From a checkpoint of a small mixture-of-experts model trained on Wikipedia.
Size: 13 layers, width 96, vocabulary 2048, 5.8M parameters.
Experts: 40 experts in each of 13 layers, 32 SwiGLU neurons an expert, 8 picks a token, a sigmoid router, a shared expert of 64 neurons.
Training: a variant of SOAP for the experts, 223M tokens, 7386 steps.
Below are experts of layer 3 (counted from 0) of a mixture-of-experts language model. Rows are named router (the router's row for the expert), gate (a neuron's input weights, with its number), up (a neuron's input weights, with its number) and show model dimensions 0-47. Each number is 500 + 50 x the weight over its row's rms, rounded and kept within 0 to 999. Numbers have three digits each.
Before each expert's rows: a language model's description of what the expert responds to. This comes from a sample of Wikipedia text that the model never trained on.

# expert 17
What it handles: Name and word openers
router:562447524487447527455452458533446555413581461392548472562596428510439454478528504549585395466583500552474515585497580458454488434585473619455503
gate0:552506511517445558519577488524473452576581456390483492503529504519524575481577481561506506457543470508580559476517497526523534467501463503404518
up0:404509468394541455608547578517570601543464538444590467500464507472493519502497510490498431462526512520563483506545473489548494544471457492526481
gate1:472412526497464532467514554586488528402428439539461554489509448581431452549556407435559488447615481566530417499503529484446500456543441493525422
up1:440445522467412431504528488447475561420454541564450435593500508472518624562439396529455520467467467446434502455563437433470424503491454529491489
gate2:515438560472473541522456538509473459354468510503538498498496417582463495459540533523522460549522508511567499534596513567519443539527491522579519
up2:566508504520483534571500493465539603546545456530514551554625395480525452471528582476489469389435530425524384554618515529554492504516605467511487
gate3:485503557566474511494383489532542492525412448400543516543426488435509456510470395608570497494551499462453427519455493589446582442530463523461488
up3:564562505533531480485498401565535565365579522526618501443477406472521591477422491536502469472519588421614489551503508505431525569482493486500505
gate4:494465539611523465488532630547410550543621484425497445501543450461511390460564534516616555480545470552573520587538554502555511484457498560471434
up4:397490435511542504549577462501502455474491534495541538521495568450448471464521552522587475590469475560532433491462601545535474492460579501453517
gate5:576455511518461540411502491527448534458438471486551465511458499621484504498548557458479472411490385423436511503510628508429454454528440539460430
up5:509496448514542512477424482481505514555402519439672453582524512432495445525525486481487500533477411530504538483450476526410563528481548494614428
gate6:514591498518526550487496470593561470543443456444538488501510519534493502540557517520512555441511556488426438398514520446391578430558551502456631
up6:466476530583443497546495512511557496491521408639463471448414498455433495519597485467411540464530496487509475445522524514479536500429521494485554
gate7:475456551465522488500495454437401484491570398566434475427549534548516514473601393449526656531455457505472513485494520401516498481470553588477479
up7:438448513445520524492527497528491443568516499532474454437595487566572472470542490444531559467495594526525491483545515508535512486523494450478389
gate8:540451341448469575521503493539533555501520512515543427450524444452527454476570460549542516488559466477470549498515426393448471439607510485551389
up8:453515536524592530437482536529538532573507513535545524521481496530475442619505576473527493476475538517508446616573434553557458594500418534465403
gate9:518457466533574515501443524586578501452566540397491465586564520524559469484530417413525520439417497534511467489468646544451553510426517522444486
up9:480545543490566575512502420455579499546389510590519453361468463534541474532460611510534512442471515458568462529540429494535494576510550456431440
gate10:540522418488507529528469459452438547500588553510510382435552459521489526541512537476407536465601590517515472551507498575626483506483507486506515
up10:471522506449591438473467506568456487529438504557508517431521524547481517511512569513496538447526398488433422564501439407505430539531455352474592
gate11:566550493523526409380451461576466437455580553407458463584550571567493482454463498540488438513556447497537495571493500583490505482560578606512472
up11:581577483469517439533485541492556436569448470565508514546492589433493440401529508517546466626469518477505529392541462550495433516526448485495456
gate12:526456411481492577407538440575433457478531532441598465597588484528527479514502558425593363542571521496515479589571516469482531545530521477467517
up12:567498531541504543488461517591511478403534446429428379534459505497547503391478579486470371466504508558478549590487574429414567546385531454480461
gate13:527469422521503517537533517472567439442506443536426475514579498504569471425483505510488434491486419549414512576536481601479502496559430532541595
up13:528529489580542393593560541504509525470556475441507616603452512597503490516464440515512495512490485502554488554596534492482472536500542573469456
gate14:541468546543488502417486478566444426532543496467450448556572527548432566467521541512563549576550558507507556591521546471456565445670548552469461
up14:557417424481487479512462544463451459500448546564511545607450515514522510423463576456464508540622543550518499549464474413473424432507507483529452
gate15:606444496458454493477498571497459579517520589459570500536567473504416577521463541540529462482509486609503567497509479480492525432570595484441548
up15:524468456518587507585451523465571596412551501536492462539481462543536443451458460397467418482554449543408569473523479512563471514480557543493565
gate16:575601531502500372492505479514410484505517495550424474482580506482604511593468570515501564479566537522492557529556513476544598529434483547454484
up16:441489535418527513478485511468430572493566444481444467529551457512493498472468565485608424499560487452476568545570597449515542403503460402467476
gate17:510569583523490497494507543517442471513451566445491558571512431531507486506561523554565511566459365541459573635462580451417568462471531523574427
up17:577590548502515396474431456476494501490490517512469513453526475482541459529591466424475604562499536482491535464509515563422377573493505533438490
gate18:547569593475533495575465505531526487560494454490530517471552481491497420484598486564552474532474419610437462432448585538491570417558527514477555
up18:498536572509539513454388549509459505466465467500428460531629464589601406573539486475460482538577554540532489543446521470599456496540475546467425
gate19:526434521456420496381441506540447446499547565479571443500518520580444448427569451561546481512478484578491466539523445527424465381501565496568415
up19:523509470545516573487508531520484527458485477541483520472455553557495586441503352579489413527490551412454540366456507485481465446577450490553389
gate20:486463408572518467480441509558510487397490445570494581469580529510456527418465554532490504437527436551523476508576519570573539457505468539512469
up20:495442485498466477419423558463487555502475483477442485414421516467480605541453521505512477556556554550510540516427461440458472526565460482513534
gate21:598486521476430474545427501435497506472506438514474453484542436528447428462579524490492393444589488474494522469434498517464519428454541476579516
up21:456540510514535471518502444508516480399526530577533573514421527519459503543407505579487499425429426460492527583415558431543541414470455460590505
gate22:614480459588505533446526526639523577402554574496470535580559485514436486486467472466480568437423500499494489579502517489484532491570470527611543
up22:570398485499510503562465431438547556489481526607381577571575436547464467523489520459507510498565524479505512563488429530501488503564481466489590
gate23:518499559516441499460647497512472558430518488478447548525597443526526538406483461504551521490499488467419555506515523480499541467528476461477483
up23:495430460467451618511478451542473539565548533477537536577528569451501431585425560537490572488444534472530570487475490598529615557628441504660497
gate24:453463458594466496437451442494525513473563490584514459541561487507517463502564579480577553499492464454533478570505486528437480454575624425387513
up24:427619494412533527599614466447460486510456534563483493545445589483473526578430566534479537498588494561497449463455563517548539501529545513537552
gate25:465494588562503472486492495487510544372550474494358433444499596529428445598509429524535504458567495501471492506529499549498494486516515468500468
up25:613538542534442460454514499473481508553517499528548558516508421496526515415485448462482590503467573514496419491493424498548474533416510558458547
gate26:502469484484522491470547480540427477521524490509545503505541486417485424464470391498564470533617521534529468513414512475571502449579567442440501
up26:491473531505466562562440466404539501525500495470505442465457490519487497473520622564586464473471578454540498394549541600502590432461518463497595
gate27:471358526436472512482506523605423482525575530427540503477602452571500442517482515536524526498492437534592499532540457500472575517475550549600564
up27:408514474557591423541575550491400503487542518503445594540454495443607560466451496502515528469471486489546569387486479432533602440517445552464488
gate28:515378541605488402428554473543461534400476526451552506533501418560494491443545543530561540542548445515406503550518561451464565434527440533456543
up28:492478447413488495578533587393497520457556459475455412592493501532464492507512424587601528448473499504519509610526568547390544499486456483484422
gate29:560429506409456483455479427461452488475542495455566476555540462545527522452489515443551477557418471457396551541455476479498525448495523556435418
up29:458422469521475402526435566416512523464506532470495540515436403461453511503537432518485448444508483526542517458524505409543622526471488492466575
gate30:424531445469442398507551488519459516565407484449548487496565481572459505509449490477529494562471476450469509644538494471450472444490546520569519
up30:474512480507510563430572433395402512599565478500535519526464541503481441587438490509445453480450493532485480501476505524533510435550575395507478
gate31:510547451588495504462433461418479423456485463543504545457573451449542467564548454543499526526580467568530525507427573447536474495564496580474529
up31:472487520436532460474537543537557578518518511436465516482531600446535675448462515428411534570471522475532477443478541481531450503522493495459572

# expert 38
What it handles: Suffix-like endings
router:580537509486531531519448425443588476542532359532562528602503553457484471542551477566473410547539411485508557420527491457430481486495515524529559
gate0:498528535542564407377561603499506445570505493552554512486460557503468554479531424616497462497543380447516501377464515456512583431480530511515488
up0:487502475538505466464423452443487549442512494454479417484423398523565628628474514525511558448539503460577453532404610454527433495572492426521532
gate1:493556474528507567436484393446466548473549494578496449466522421457412518507535580400502513492501438481545467473522559597434439359475470448482503
up1:522506564523507563413459530497508497458472435587483562463538470499514561464526481484535463471451506545567420502549512549421402445500452505480559
gate2:377498480539435605507484470461485464514546531518487563544590504591466444457628504532461641497582499440525506444493375526562537494511508438507532
up2:467521487491457522534430455421457383491531478553482420565560549512560462464463495433560464510478498512548444465523467608476460530530562470551444
gate3:549491504569589439463483543388513561467515412523586461517422551459485456586501502411546634516501552491600508552512429445458526464523444508503510
up3:487514548483381477534522523535526527470433498489470520473598565425468448536448476533475586543518493552521422487536550498511433516562445608533472
gate4:558523546478497486527509491500540500523474436484574649505481586535527536475517505452467478574519550423492474373522442512494608572473438465445533
up4:573499473414516453532498405436457492541486529352564483501455541420565558474446506467511462493454478480447521469583442461529540474561512490432443
gate5:565453584474481538508513509411537491512416514465544482513518468489520408496578478583520466529531433410580465531576545540548581563441495479512446
up5:529519502493495453541548410509509491553398483567404523493483467448467536498514459597546538577583432472575521431521493540475554474539424545600570
gate6:513486507562540468592545471447435472437529455500413533427454488513475468533478438503642503562526483517569542381564473491490497518515452537464499
up6:419469460517519529510539525484520600497571539513525527520456541475445543484521538449531502572407475521458462549594460475466557406453506505542469
gate7:495537418490563477493490497459556456520498534434544540505548512599473525479543532524534574501505523428501473440540495532526561406505586463618512
up7:507504453470552391500514501467528502491491489538438500560524571477481372451468461664486500485578527551503424448498537448550527388464557518540474
gate8:622483507480510448482452466563444494427445510505527567578435558499498476469410554475539542488467473553469492543483459374506526526543495576529550
up8:516510462470436482445507399493555497544434522475526584488580506465522546545512558425546462524505475440499521392538481411564529506470488549383516
gate9:612520536501489492556517463524586466476491540470548515513545413555424500523575544528612529492565500465503552438614445486527490372440563469566540
up9:505450425581485478466535537513530527554587525454489428470452536558555503528495502478509523412479495539476421501468528413551361500453424535530433
gate10:604515454460493450578530511480439481500508533507478594621428437464551518492543495571521475505454475460523536404463414429446534468493513502487494
up10:577439517509527451525419553476450488550414486481516571471406557539572503489557535450488545410499445547514463498471396553448543427472501445441520
gate11:564516498631435428417465465533563488508492475528505551536456559505479579473496456596549540586517458518535497426522463510428503519517533547500624
up11:429526576441556506586516544487545527470546542620508515511454511398429546480564537550427509489499421466518517482488545493440508417400550554492512
gate12:566503564573501566542565492638538494546484400490578608498500518475519464511489407500554412525563423423527414456597534548480599409470562541519465
up12:450559434447595487471470571394503411495385544480456539467380574519472470455513452515558519422493418448438517498482636464529560562545509541584543
gate13:522540481476516539467569433521556457528574556553539587469547537531480509529634464594400508503468537514494490490496442492488533501526532488517441
up13:495488458403390558516529472578475545525514576511456494443472508470424496484454512518516525512556495494457573530523601512511446520477512528433510
gate14:506528464500491468447592530448526373474514436553561548526548416510534472517517417476438475560401550388482508461498479522464570561536538448519483
up14:495483508385467528529510468503424411526596509445408559522541520490513500419453480485544537589545565493561509431400505524463541512482533504492530
gate15:537617437488493411496494468545507519457537520483581565525601500533501501528545510564426513395525453469471521439454578442461530547516504477612545
up15:446586444456444485521498581536491480492542465517449471411547449413472493491598538490470595452476624494490527585562513451525470538471528514508556
gate16:605576454564568530468508455570488525431507548526523524542479513555503515583530445525583467558495457507485490459512459555467498484454590590510541
up16:490515528533543476447520533478527468505441471431451612568618567502414498594490462533541513469519549418464516531556471538469471463571529530428434
gate17:501488491566518503406498459553511507489493523552466482599467448499439399600572476560516563418477499430458532437547428561509524498441569416440548
up17:522507541510479514518502549493538493461552477594592584448575542440574457567616529556471582485521529502419460514522470472547506507505495506515478
gate18:579549522446503441467448539509554468468489421535500624546490592430526509596620457608490502572564428490508446498474526533453589480478549512564510
up18:548451417434539485540512502533546517540443559574492458448566482409472418467590435455544554409460515422481431565533595485530416559461534425472566
gate19:535468479481471578589502482555585509474523413418513457455472484589539435552488388404486520561492481498512548506556482464450556526555598464553505
up19:489488490502565484546445486484458527489510564533444462448523550444581547625451479518536473489541512507438474590505477483531512438580499460497447
gate20:464350418586439422481510479469515492576539513456542514568482544552553470501522459522442447500471446458464491427558445492421505411534525493520544
up20:415486449514602570629435518473487452515494596463517508471485437478515480459491467539475505532549543487453505369510476454459536510521628586484536
gate21:570507521577478513523569454492541391466526406399545551473476494514449577443538414503613510522489463458418453446495589532482475460450557477468554
up21:467524457512465542398464544421579436488491494454531495588532462539534482454555412504469521566491386533477436492560480502446524481453456460448453
gate22:534474485563510558483528536558531531551585565450483564490466527541478587454524412556546436505568501490461538357505554545527526524483597425546479
up22:570500500568508498458576428481470462466460474485607470425466494505559481507461464512476454460455462533431502579486537523570513490503351541492574
gate23:458484483528471457420442453476616518383512477452524409464541606531488506495499535463544470554525482550525532495506561519421548523519507475426564
up23:538543463458533441476525527485509544526412508569568426519521456577417462550534540500457514476421468533535515431456554479480546576583484517512561
gate24:521541550521460504529571581494570553495525417509551516588558369409519524554470491540548460522504492494534545435511484638462560530589447528498584
up24:500508481535473497530555503448527597477419456525605467516530413528540478486544520529461450551441445499444425507482557581514553375495463519498531
gate25:603518513416497584533507486608479507515535466467471470512532479579486559481530376483476457510517492533577566528551532570472545501501452457487474
up25:590528428455459496495527545456533459627465483544463578420561498505412405449508516555449513472463489433505521488439555516504535429494534471572536
gate26:538590483485456476463536519489478524391486520480517552535499492447482395521502377475498504569560426488445547431503480461435530489482594513435556
up26:441577423564475534478555445558488499500447485473583501476541468497570569457481560473424493572589500481478545464543578548622568542543440510447495
gate27:601578518601530534575498471533533475564550365509467516507516445541462507469527526448551454546463432478502458411583470555457472432499455500495510
up27:432499432563452530520453533382449592538481573517522531538472500508415591451543467497558479553563476463495557542513494635561541569465464438574444
gate28:605550448540596570468450430543570585480538542567541451417434485530467540532588503514471520483489439500415494515491424446507473529551516512527519
up28:467495449499438564574497604567550549458475468511525500559526524489416490514588562455502449529504603490503438535503582499552553522519412458567450
gate29:516506602399530554543527545589489505456582469553520495502551446485528503446554424556467516458529555490613651552515507527468510455474504556484504
up29:467482570580524563453451533527535511575522411538497525451472439545423518516439456497566544512416492530438435431366590596597528490518465483476451
gate30:468596481468519450469478444369495517558480501487476534589615416498541555569525484567528537547570382565407458442513506422444519484530424456539506
up30:472636504488497501504539446502547539525522600555525500474476533481529494427509529520520434481454545598617489414548516448362552514560508532523520
gate31:587495499463487469463540500519513469420484478436548550589560504402477474586557395480493494476499467456523511494558464387485484522533452497540529
up31:435434488436568387596448496475490504521475507532470491424472559514621577496489515456475552477500433484516518451543439476563571458516457562479479

# expert 19
What it handles: Line-start tokens, dashes
router:571507511520637502506529501467505441499494477450656469468587484439462482512529549472465465479490464516520438511468545512405468578443425486421518
gate0:516490450530466553494545525462516529568594425547556451431400568419414606510513489447487523524541525470498494565514544542458573572531500490463458
up0:464409552528456598457515580506530487585541515468487441505557489534512584466524487448556476435562468549531584518408542493538470595484485464492508
gate1:468503476494565530557450527493599461446611516425490411435497480544517423575546498446451472513446516483560427437481417494536492587475523557496508
up1:441571605459492477384417567549529494376463512457561531535466484446454603516482468540402495465532500529456503485452547528458541499506569502502424
gate2:516510533527473503440487452419438455585523478475602494499505432561470520459503453565484468587474418534492445595525489456540458537494523551485431
up2:436509490510543591601483616470536559545498526580454570478457523492483533522455520463483519451439518431471470491551370399510534472455448527533477
gate3:539406466481506454547513497424442477404519556509513471494455596467420499460557449560410482479490425612475435515514529596525513461414502554460468
up3:532557553576613547523535443604483494466499546554567536455417534492515509491570500451527415496475550503420409523478489444432437553542532432511397
gate4:464537475420517501456533502487497555537457483453509567441534538479412471590448511454400435393501500504497415485557608538507535528448550522460455
up4:583513491494526431460551567523421559510448435507571466534486533566468574527419472451402484418460531550426463565442449563451464486483561461507530
gate5:506519569466402498525472469510551536468558546536560554381480462510558532476550452461447446440513465549572504500503557551486423421345419542519519
up5:473577518415553472531564573543547573542509559476520537525510511482578444529460559526515388416561417510544504526457559581494575505476526503418525
gate6:661575411534556481466486548535535537439497500459478489490437494582549490488479536481521482470577445365499565512475488490456420581437481511436561
up6:542456522535418545519440391433576427565477418520555422517625432434466479501542531512471573404512450474507560551547493577496479542395493489470572
gate7:595411486626541468439434550470449475586408489485479483485510492462524543491560511485460619496539407485527498565504542498449536431521510466464473
up7:505488489594515492427513484581459552504482578438548486602643494549482437517577474407513453561415506531507525501556472437567502570436496536475469
gate8:558467460553425479454502434507524466525444421468518563515536471365489512581517451490442437541538496513481370484478477515558478561558473483500558
up8:425563440507466549448438522465457515560482580510546459592499431476504449504489496537445524451435440589546519469549436516545415499515544519530481
gate9:492528443547489478431451467440498487392507455492520476434580470385452473606498520395459495464492403586446533470548517514478578490462451482498464
up9:441486410574483556517477477444533578561494493508487509510400581501465502523464579494475392515449535500530482483427512480597633467549487566501539
gate10:495566515458452454451494523487485529433452399430602528495517546439426546484483511527433487455449530404538474461372550580485541551376481491465526
up10:547526518399441543418557438493511479443476468515425464443499523491481461457500550566544541532496504589524510445484533464514534466458438419528430
gate11:517522543501565437501593578517532488520407507534506541520560458466487419469571511495524580505476409519482470498425586571420491449471495461538567
up11:467421458550516555499452506444523513557510511503445548480466455610458445471493507435577497467356612530484497393538479488457493436440446538529502
gate12:488544529460465494488478560508446527485487533445510479558477612526464476478548499554547511483593451484528478473431566466413566499492451518434376
up12:442551483431574537506517462578449469450514567495556440562529453468516534513472475491504525597625550505517395464459563516516608528483523536484513
gate13:469501473536601438437468529567548448495512484501503539498497455607470446507554522483511501555461462578497515430516486605455490518534493467537468
up13:451441491524584471511482572466611497488453494551581473478524529527478462500486493443406416500402444545505477341509472562522535522555494476499562
gate14:551535574569520492573638457487456499545508541460536476477500479454472535439561516359567551402474489526557530533410494542452502483560519369516430
up14:548524427517534559607372495521507571479431475490466488369447421605553434436577570510448462474505468541570595515396493455530488559525532489513437
gate15:492451459545611437472501539502513422580557570475556524510524532579393557487536460499540517421405386458452469499535476486476474462496486466410553
up15:469440404578506436525531448620423517456530526529398430424486450510533399518445534466474545496516494429462450558545480437507463467558495467420505
gate16:529473549549474519521425545515560434530529545504602424506520431470488410428458468412481488498547483480548410438508517557445480533465413452494489
up16:500484547461439483474538498578438480554485437433525476543441559507427470549491426434419493507615590451429556513535527464486489558497517562431456
gate17:525405425556564470513535480572440441535508502454500436516495573404485491533483446462421538478457407500515504466440546541446598490503515426512498
up17:434490551469491415526613500498446437398607454451501588425471570505520433418489508474564421591505531499558452511500462532486501499510461628552525
gate18:558444481486573451564510497462557379469598423483553483478438531485457517526478491461509572537451419483541477481584563445493480510543416434538574
up18:473489423553441464521467542414478547559566452474501491436518577483581529472459393623589591430447505427488504559478478446491509536456527550440398
gate19:489446470440524473484526576502624535442496379497537501472525396553534462459480535545522490487496527562535484530512538549458532547506459523501502
up19:520542479463521560461575428477502466485510519598503494476590533583531501393565477471523545545509461447596546533536516467527504570424446497463511
gate20:473551557523524448520465478475454506579497430511499479535450441443510473549554433472445503533474529658579493478526509494539608542531417494474540
up20:601444491429453457521543568498434538463534540489494519501446490489507501539461519363576430563468524516538461546564558431478525453445506439407419
gate21:504458508539570474616511662559515369420417490512429514441542486497503514452531503553433478440452435533483464505539468559530535449461575475484487
up21:487354536430496467450431485462448517473474511489479440467552408512488428529543475531519519518481538504570522467485514550562485425546515488436380
gate22:539429493493620426549528470548488498580557457511439429513459495526486507560590508523503531506488447507463467513572569447521573498507507570427490
up22:545463537523559474562477518571532439482465582548539493462531471495542468370482548476564514481561557435457505512541491333577539456510550476501561
gate23:520559495638484468501423487477443521504509539523529487552512472487537528501472359438491643583483479500461461458429505496480517580467384576455383
up23:501507493459599542512422444520510438554502445499459544563512465435631520515472506489480557468418510444466619381532538509559510485488460530480535
gate24:512543511507557441534495564493393570489523441474488510527491356475520557479409549505483567507542486550512531512450583434444470502472468420593515
up24:498563431536483507468397469557575490557479530495541563567538456429483479483467545533410531466426463424470469488570443499526555557488571488486460
gate25:583560575537507466500474503452475457529444515490484583522465511546392477477634517505516506513567478442488530500437568542498498504409531418512585
up25:480462486512569479540504526549587564486559585508442564532495504565573473497515504534564498499537423523498455523541520549452399529572453545481405
gate26:494451491462489459468481439547430528513541579563513441452539483484472493524455505460548459487441452486555490487475530477478616542491485522479566
up26:492483495531438523550488481518519468493545533496564549526507560499594489475589529472450526509535538471546413551573530508384495559470462484524515
gate27:453537528558517506472533519614473506560507528528536466486552508513509551593579498496566480424592516473453438519567458597459468522438398557524380
up27:474518577551551385519496530473508493513425574490491553459537465506439561461504432599442495452540483500538553427506587544521491456530446514494511
gate28:481452566407499475500469514521509438496500521569561444497507453510520461451497470529498514404539523462403562392473544528515544443439527478550430
up28:381491535573455528488513461481555559519521577380554598553479504513611402536522493514468442501421527484522499508484533549539409508536459450470566
gate29:558460556445499486536439521484514438446460525423491562492444469582489472540609492407543530519597433387408450475443584490495527523561418526398572
up29:456521517394505464555560530531481526476496507473529447558584454402478538499429440567431406551461523498454562476546487499553532502547556473530543
gate30:466516481481565374520485494492446450527445470517553492466526503539489554538537523494545495415561483516445530540462550491500531340480505547504457
up30:525435484483507595544582522496543527480479555471402534471537496520521509471555509570501506494509617485511514549500421459495495568523586540492543
gate31:540482530452568491569493392557488478482568481435515608464457445492469513483529463553525497524519507434490529426487445563518469500526446628490461
up31:475461522568553507488500490476566552424515499510473583401526477518491459548524437626535419511530527459544428476466488559506514537480501501500484

# expert 29
What it handles: Word endings, plural pieces
router:482444534487507506451357395508565451516548400519500422604513536443517450593550492537494410505511459469469572475578554462498510556574524559550460
gate0:406434514485453523479524432482524534573497538582517480540520492518615569501577411497459465488466592349499476511519509515527584469480500493567507
up0:482426533530440519471519528557504479610600551523519555457462493519482507430549480518478479492507486397391554496591526539464517521502491557482494
gate1:617513504492614404435457541455649569474413473532436523502509495579440441581554551488538509507535525477458450512557439460479514504506522539577407
up1:475549462522487511519412483517411450428468576467490502440504532452522457515448463462506574527632501499501499520536564466438412467551442577544579
gate2:556444501448466517552488580423548462408510500491477467606439551441546545479569463502519580427509482446446536539524450420466502467481537540558431
up2:532427428501505519544530543603555555553458503558576440565461469444521535505495485531440535529547368502556460476487537519503591469482424479561531
gate3:504432480505501466468492563546496426486538457520390474515539476560444522495587509580511403467508547423461519542495581574531556462474520544440439
up3:484449520515507468490434525429467535543463453465507462493539376517431469492438456583532440555459587489491465471433412472443471508371526464477528
gate4:518495485541519490419495540492536529478565507486549502506474431558405456514510531442537546525519476523511494449491591473472525567592440446552455
up4:583467489523473496518501528553532487444508501534485443437477505397525420560422508476532475524449566511475537501479515494502561501582473527599574
gate5:464528472497480475410451485545532502466575425530488468540560554440508478517537542461439495423528371556466564397568490555493583571496570476490552
up5:477484463489529459489446510522469529516534530534516439472485470525644464480528548437504470488428634544548435484445505588606475430462519443469545
gate6:461589509508483546398431403496501432523507540496549492517546402513534545496518413559520535538545570507603579463540472540545583517533473471541425
up6:527483488464461441520462459488432509495555499512475435587490514433475554439464434545547551505453475510435526434550481477379549412475470488550529
gate7:503433476436526464472480467599529461540587464620516363516440500611524514538492447472549389513524486454459521483469551460538471514501540563514536
up7:432447451491624455586442469510460487409544498560498522539460447433618525470532568524436451538519553435455585535542480564431513541444532466545493
gate8:488538499427563527439511541558553401495490435474460493620495549586522479532536530408512486549586541557447510431603445541532497592497541589558504
up8:574550525494499496491547478414512474551509539562539589529491469499590442398537423450498494458535514483425508492546543521461479531511491544554472
gate9:523470553479466527508418539604490504462545483520512429526462393453544524440451468457497493595536480530450555502511572588422590623529511456532520
up9:503475583486546501428528603489410496507501485458498479574407422519517536593464467439499536506427511539484497463540443457528469478529543563498542
gate10:494442468445483438502477461529521529445423516481421532524531551529529478468527479479528474432460369480457552479527579455540490469559467516500531
up10:534503512488504503495479426432517477511419389515433523470539620531473493554478447540419534511407514605608471584466571573475502459513531520558434
gate11:453494509557533508506459488567534577443508454462547490515495506550447474555487537500502555570626520456399577500479492525404511548579548545509533
up11:553503500505507543495457491517558502590459510516486492540469501452532517519518490519569495481550443470618540583414524467480490464524501561544508
gate12:488517559523565516495519555609493481517639510529483485417521537500443493514509444458544474463551366487504435512509472480570462570473555505538486
up12:525543475535511507439459425485580434550421536509519506472477545552470398502512393583510446535474480607498504410511520519488504460564479521488524
gate13:463512541511425512534458443589522522523415450464437555636509628444471527436553517471456584450491490538418536484533490496454486509545479494482432
up13:514539536420446436499432484559504574476441435469434447539508507533554491614542536545457557482494482625525582497437514504560454439560497552507585
gate14:452569461460502460496502514505497409461404628480430407442496526556505525559471453514539505518501569440552483516591492350456511493537467492519526
up14:569456447491458477517547422448537519476477515486543588512564442509501491487570402470467532475460517492568498447458594540430498616469470383474574
gate15:483441514458480496478439542569511578497509443589502516523523537540497465539464510591572491430460482433580503476570479552457525501460458475497515
up15:521377424476471391489456489457499478530494412431549498480472445601442486597517498477550416486578495521472533446601440431468473449499492442511443
gate16:429439515473603524510473452448515578491476554455544439557462551532428427461516532458493468445561503467507462492524538468520408487536504583517473
up16:562574473528591584412409457481486460486503496481487546501600414478505491463433539492497569521502593471541567394456422507513348471484481460507475
gate17:519505566478556467547409469540496561490483459440461392554413471497394552574503429502611534551413433547510484440509446527489511559560381504474458
up17:516542427511597351514456438511600434519539455517606515538509496427485525545503522494537502532502497525523543479554538482472593462505527518454480
gate18:451476554483492545340457411500485475517475510491572459527479490575525544505521436468604495474437541543520508465496493486499481466516478603488507
up18:549501547475508494533477438576494407463515528525482472496472494461500488511543417486497466534585549528552553460487507551482488551480439506570405
gate19:397454465492500471547510443573539584476502424468478426548587510551496450555544450445497502406595414487404547480533521546440452472602554459499486
up19:459406494546565458551536451450537516425456520522393452507530510508492486374515517577504447500480569440525458463570524586536504501530558489403553
gate20:491484535483498589443472444601559440479409531486508480456518522539472526623678459511543426473559462558574476476509512519566513514396521492549534
up20:494539457575379598564520483561507525476485448505545487470528494401483542474668466513512460536501552482553457502497477628415478577536517508497459
gate21:506548490509463436542461470540529419497535468439520465490523460455523391548537393547378568496501505511455456469475494484503505501530515552465456
up21:526534555518558547403548531398479606513603523462483535588500543480575540519485492577436502565449540465458489480539549450480610455539534448483608
gate22:571401563506442469481463422522447572461433514535509478514504490456511453549590388463530527483437533548441549459521483482460418459465433470437547
up22:502555458485511469503499433402450452477546585559440483521532500525493476488597475528409522586478528551484535424591510458522404536453467490481526
gate23:454470547391526439483476480505481554569395501517470481565539491497478475538542580567474487486471447447392611497562447563531597472570472528534460
up23:601489533526583569497484459436471531408573477438483570476546492502547472519461456449512485454474562527558398517493484493509464506554433392422519
gate24:450489550483518451471470500472474510455463488517423525552563575536466505494545525421570411560479433524386586541534509557519455537434491503513482
up24:464467607570510519501517565604516484523481508563565510508457481504585560424497542516495593476520617464502571556564571517611485497517481578497435
gate25:478526496576555485520521480500427484434501534456459521536400519476559453506483482510458537472431465542436509558481466462559524451450537622460475
up25:445595464523523446494456385464463446449526418474524528459423445448479508550491463506474521561493648520500459478458513504429436575598518583487516
gate26:564441418502587493515449545472492497494553497466463414534476519559542405466562510509505441551525440518524450491577518523491506473526536550482571
up26:532512455493492522471469506485567410470494493505436465535455525478509517437410446413589518467473507455487574452535518527456578454492527558543368
gate27:493533475522517417532459476539461437569576440516518440525534492547527515521493455636586562475434529457503495489450517526376458460541462424483512
up27:481534538484474446442539507542550529494582550496445484579416566539527448483541516544520611494490482459481560439457396498523438523552537427510552
gate28:467509507535496545451559538550546498540494500456485528489531555519574538562575531512547508475498389453502568473528492616529563561506514551541470
up28:465465508509520440445504471564474529445498493483536421545499610464454572490518497557417457493508486586499474505407499501529554393540513394468522
gate29:523541438559544550525424462460526457546502479500510422506484506472509482596595521506512515536461514531551557456549487455452441487416511436597503
up29:466583520516450511513492547466521552408441475509524477497625473587521607499543490519537541545478503548526512563494567515598518497401561554474390
gate30:432499444464471508569466497474541555518441515595536505573613457469517498448569499485494590493427419394529507430508617509598449549560510459483523
up30:397542544530452509446442417496444463473580456507413385573498506538394525490494427506492443503544492559501482500474576503541423445586454504466458
gate31:612421470423439495486417474383521463512529473487563459462493525493491496528500523480310448463487449497450540491504499394414564532441446534559488
up31:501484582450460485541533507493511534463494456567526551488442438604542496479447501506479556492491514593408514548636572451549499564473376481510456